From a checkpoint of a small mixture-of-experts model trained on Wikipedia.
Size: 8 layers, width 160, vocabulary 7056, 25.5M parameters.
Experts: 64 experts in each of 8 layers, 96 ReGLU neurons an expert, 2 picks a token, a softmax router.
Training: a variant of Muon for the experts, 672M tokens, 2357 steps.
Below are experts of layer 3 (counted from 0) of a mixture-of-experts language model. Rows are named router (the router's row for the expert) and show model dimensions 0-39. Each number is 128 + 24 x the weight over its row's rms, rounded and kept within 0 to 255.
Before each expert's rows: a language model's description of what the expert responds to. This comes from a sample of Wikipedia text that the model never trained on.

# expert 39
Infobox field separators. Colons after field labels in infoboxes and lists, such as Opening:, Place of birth:, Location, Coordinates, plus slashes and time digits in tables.
router [157 135 138 158 121 138 157 183 141 160  86 177 163  90  98 150 133 121 117 123 119 108 112 150 124 100 140 163 151 119 161 145 123 127 106 100  89  72 124 130]

# expert 46
Short-vowel word stems. Word-stem pieces ending in a consonant before a suffix, such as ep in Misstep, up in support, aw in Raw, amp, erv.
router [143 155 110 143 130 125 129  95 130 104 147 147 144 133 137 147 122 218  92  87  90 108 172 134 109 142  99 101 129 106  96 106 108 150 127 101 126 143  93 120]

# expert 6
Row-start pipes and symbols. Pipes opening a new table row after a line break or heading, plus cell-initial symbols and words like −, $, £, Total, Registered.
router [140 104 158 169 130 107  88 127 137 153 160 114 179 120 153 107 169 145 122 112 130 146 144 150 112 127 130  97  86 132 168 137 101 150 135 170 141 158  79 122]

# expert 2
Nationality and country names. Nationality adjectives and country names and their pieces, often after the or a, e.g. American, German, Pruss, Albanian, Soviet, England.
router [117 118 137 130 139 119 126 134 151 123 135 115 118 134 132 151  93 119 114 123 116 137 172 141 112 124 157 118  90 119  98 118 146 137 126 168 115 145 103 163]

# expert 45
Foreign name fragments. Short mid-word pieces inside non-English proper names, Slavic, Spanish, Japanese or Turkish, such as j, z, k, an, ez, as in Hernández, Šiljevica.
router [107 138 106 139 121 149 140 138 106 141 141 123 110 126 126 125 158  98 121 104 120 113 105 204  84 118 144 105 116 125 101 129 135 123 109 120 138 125 145 168]

# expert 16
Place names. Place names in addresses, lists and tables, often the second part after a comma or New, such as Missouri, York, States, California.
router [121 138 116 121 144 143 155 132 168 125 134 105 138 168  95 138 112 157 167 190 119 114 139 127 142 147 117 115 154  87 129 124 107 131  98 131 129  93  95 116]

# expert 44
Word-start pieces of technical words. Opening or middle pieces of uncommon technical words, often followed by ing or er, e.g. chem-in-formatics, st-yl-ing, var-iants, sh, fl, cl, def.
router [117 125 134 125 114 177 164 150 119 101 135 129 115 146 137 176 102 170 137 129 112 140 129 119 125 159  98 152 131  92 112 123 154 140 176 137 138 124 110 162]

# expert 5
Vowel-final name pieces. Word-final pieces ending in a vowel, mostly -a, inside foreign names and places, such as Tímea, Barałam, Michoacán, Osøyro.
router [130 125 161  88 140 148 120 125 125 130 125  73  92 141  93  87 137 127 121 164 139 123 102 136 152 124  68 172 161  95 125  94 136 154 102 114 130 121 112 159]

# expert 62
Sentence ends and headings. Sentence-final periods, often before paragraph breaks, opening == or === of section headings, and spaces before years in dates.
router [159 109 147 157 129 123 138 147 129 116 112  81 101 143 117 133 135 159 124 128 143 129 177 147 141  91 150 111 130 100 121 173  83 124  87 160 149 168 192 112]

# expert 7
Capitalized word-start pieces. First pieces of words, mostly capital letters such as S, R, F, Ch, plus mid-name pieces like Le-ic-ester, often after table pipes or coordinates.
router [134  99 125 127 115 102 102 150 114 115 152 142  88 124 140 114  85 114 158 101 133 125 136 144 127 104 152 119 131 160 107 124 139  80 131 119 150 156 139 105]

# expert 25
Clause and list connectors. Semicolons separating list items in stat lines and infoboxes, plus linking words starting a clause or list: including, called, also, with, as, said.
router [140 129 115 155 129 148 126  93 157 173 133 101 148 129  62 119  91 136 132 115 120 154 131 149 139 115  99 114 131 119 134 135  98 133 146 107 144 151 113 102]

# expert 15
Latinate word endings. Final word pieces of names, taxa and foreign words, such as ia, us, os, idae, atus, common in species lists and Latin or Romance names.
router [131 101 155  99 140 142 115 136 123 164 100 126 128 154 127 148 104 135  86 168 101 153 119  75 164 127 142 128 140 152 108  97 132 155 152 100 116 113 122  63]

# expert 52
Given names. First names and their endings in credits, casts and results tables, such as John, David, Tommy, Percy, Eddie, Dave.
router [145 129 133 100 156 117 141 129 148 140 130 102 123 102 121 114 107 129 133 103  76 103 136 118 177  55 136  89 139 119 111 109 148 111 147 118 149 119 119 101]

# expert 20
Past participles, time prepositions, list numbers. Passive past participles and temporal prepositions after was or is, e.g. built, held, taken over, until, after; also digits in numbered lists and dates.
router [139 157  81 109 120 157 131 131 115 157 134  96 195 136 117 108 102 128 133 201  91  92 131 105 149 104 132 111 117 106 173 162 167 136 123 164 142 149 149 106]

# expert 21
Coordinating conjunctions. Conjunctions and list commas joining words or clauses mid-sentence, such as and, or, but, &, though, yet, as in corrupt and violent.
router [113 136  74 150 111 122  51 106 113 150 102 115 130  95 118 121 137  96 111  99 139 139 126  76 104 163 138 130 138 100 148  90 126 139 141 159 154 139 136 154]

# expert 48
Space before cell values. Bare space tokens right after a table pipe or semicolon, usually before a number in sports or election tables, e.g. "| 1–1".
router [148 112  97 154 139  81 127 122 145 135 122 132 134  90 143 162 122 135 122 148 157 133 112 174  67 126  82 135  93 144 163 127 107  64 137 120 119 118 142 102]

# expert 63
Sports stats and numbers. Words and year prefixes in sports records and statistics tables, such as run in earned run average, Win, Loss, Votes, 201, 202.
router [111 155 139 154 105 145 111 116 138  93 142 113 163 153 107 133  91 137 135 136 142 109 138 162 174 143 123 120 138 147 115 148 120 127 108 138 147  95 146 153]

# expert 49
Capital initial letters. Single capital letters starting a word, mostly a name or title split into pieces, such as M-ouse, L-onesome Dove, T-aka, often in tables.
router [101 142 128 122 151  56 138 128 117 103 114  97 165  90 150 111 132 119 109  90 144 116 152  99 102 103 130 129 146 147 138 117 170 109  57 130 114 135 124 140]

# expert 12
Mid-word non-English pieces. Word-internal fragments of German, Thai, Scandinavian and other non-English names, e.g. ä in Unabhängig, ö, ang, ung, and Thai byte pieces.
router [125 149 134 131 142 109 138  99  94 106 153 111 114 123 170 127 127  75 141 131 107 129 139 176 137 137 152 136 122 177 107 148 172 136 118 126 105 119 125 117]

# expert 32
Mid-word fragments and he. Short word-internal pieces inside longer words, e.g. diss-ip-ating, dec-is-ively, mob-il-izing, ill-um-inating, plus the pronoun he.
router [145 111 143 101 120 148 132 144 115 100 118  88 143 154 115 168 133 109 155 122 131 127 112 115 121 114 151 129  96  82 113 109 130 115 179 127 162 153 141 142]

# expert 38
Single letters inside rare words. Single consonant letters and short pieces splitting unusual words, names, species and URLs, e.g. Throw-b-acks, fire-b-ases, c-ran-es, ne-g-ative.
router [114 130 101 112 125 132 108 151  83  98 121 150 108 124 124 158 107 124 152  96 155 118 121 109  79 150  99  90  97 127 127 124 146  88 141 162 124  59 111 164]

# expert 42
Year-number prefixes. First three digits of years split by the tokenizer, like 201, 199, 200, plus other numeric chunks in coordinates and measurements.
router [130 117  91 137 108 155 150 119 170 137 133 106 126 158 144  87 135 171 139 124  82 131 123 129 160 157  81 129 148 154 140 116 123 120 113 158 116  71  92 124]

# expert 28
Early word pieces. Single letters and short pieces at the start or middle of a word, such as v in Relevantes, r in Tetrarchy, sp, sc, rel.
router [110 104 129 143 114 142 120 103  63 115 119 126 120 107 119  94 138 158 138 118 187 138 144 146 151 121 141 127 126 144 135 177 105 171 155 120 120 146 153 171]

# expert 18
Copula and article function words. Linking verbs and articles in prose descriptions, such as was, is, has been, became a, served as, an.
router [136 137 132 113 128 116  98 102 145 146 102 117  97 133 116 111 112 102  98 110 129 134 106 135  92 141 125 105 144 111 149  98 141 109 135 160 149 150 104 104]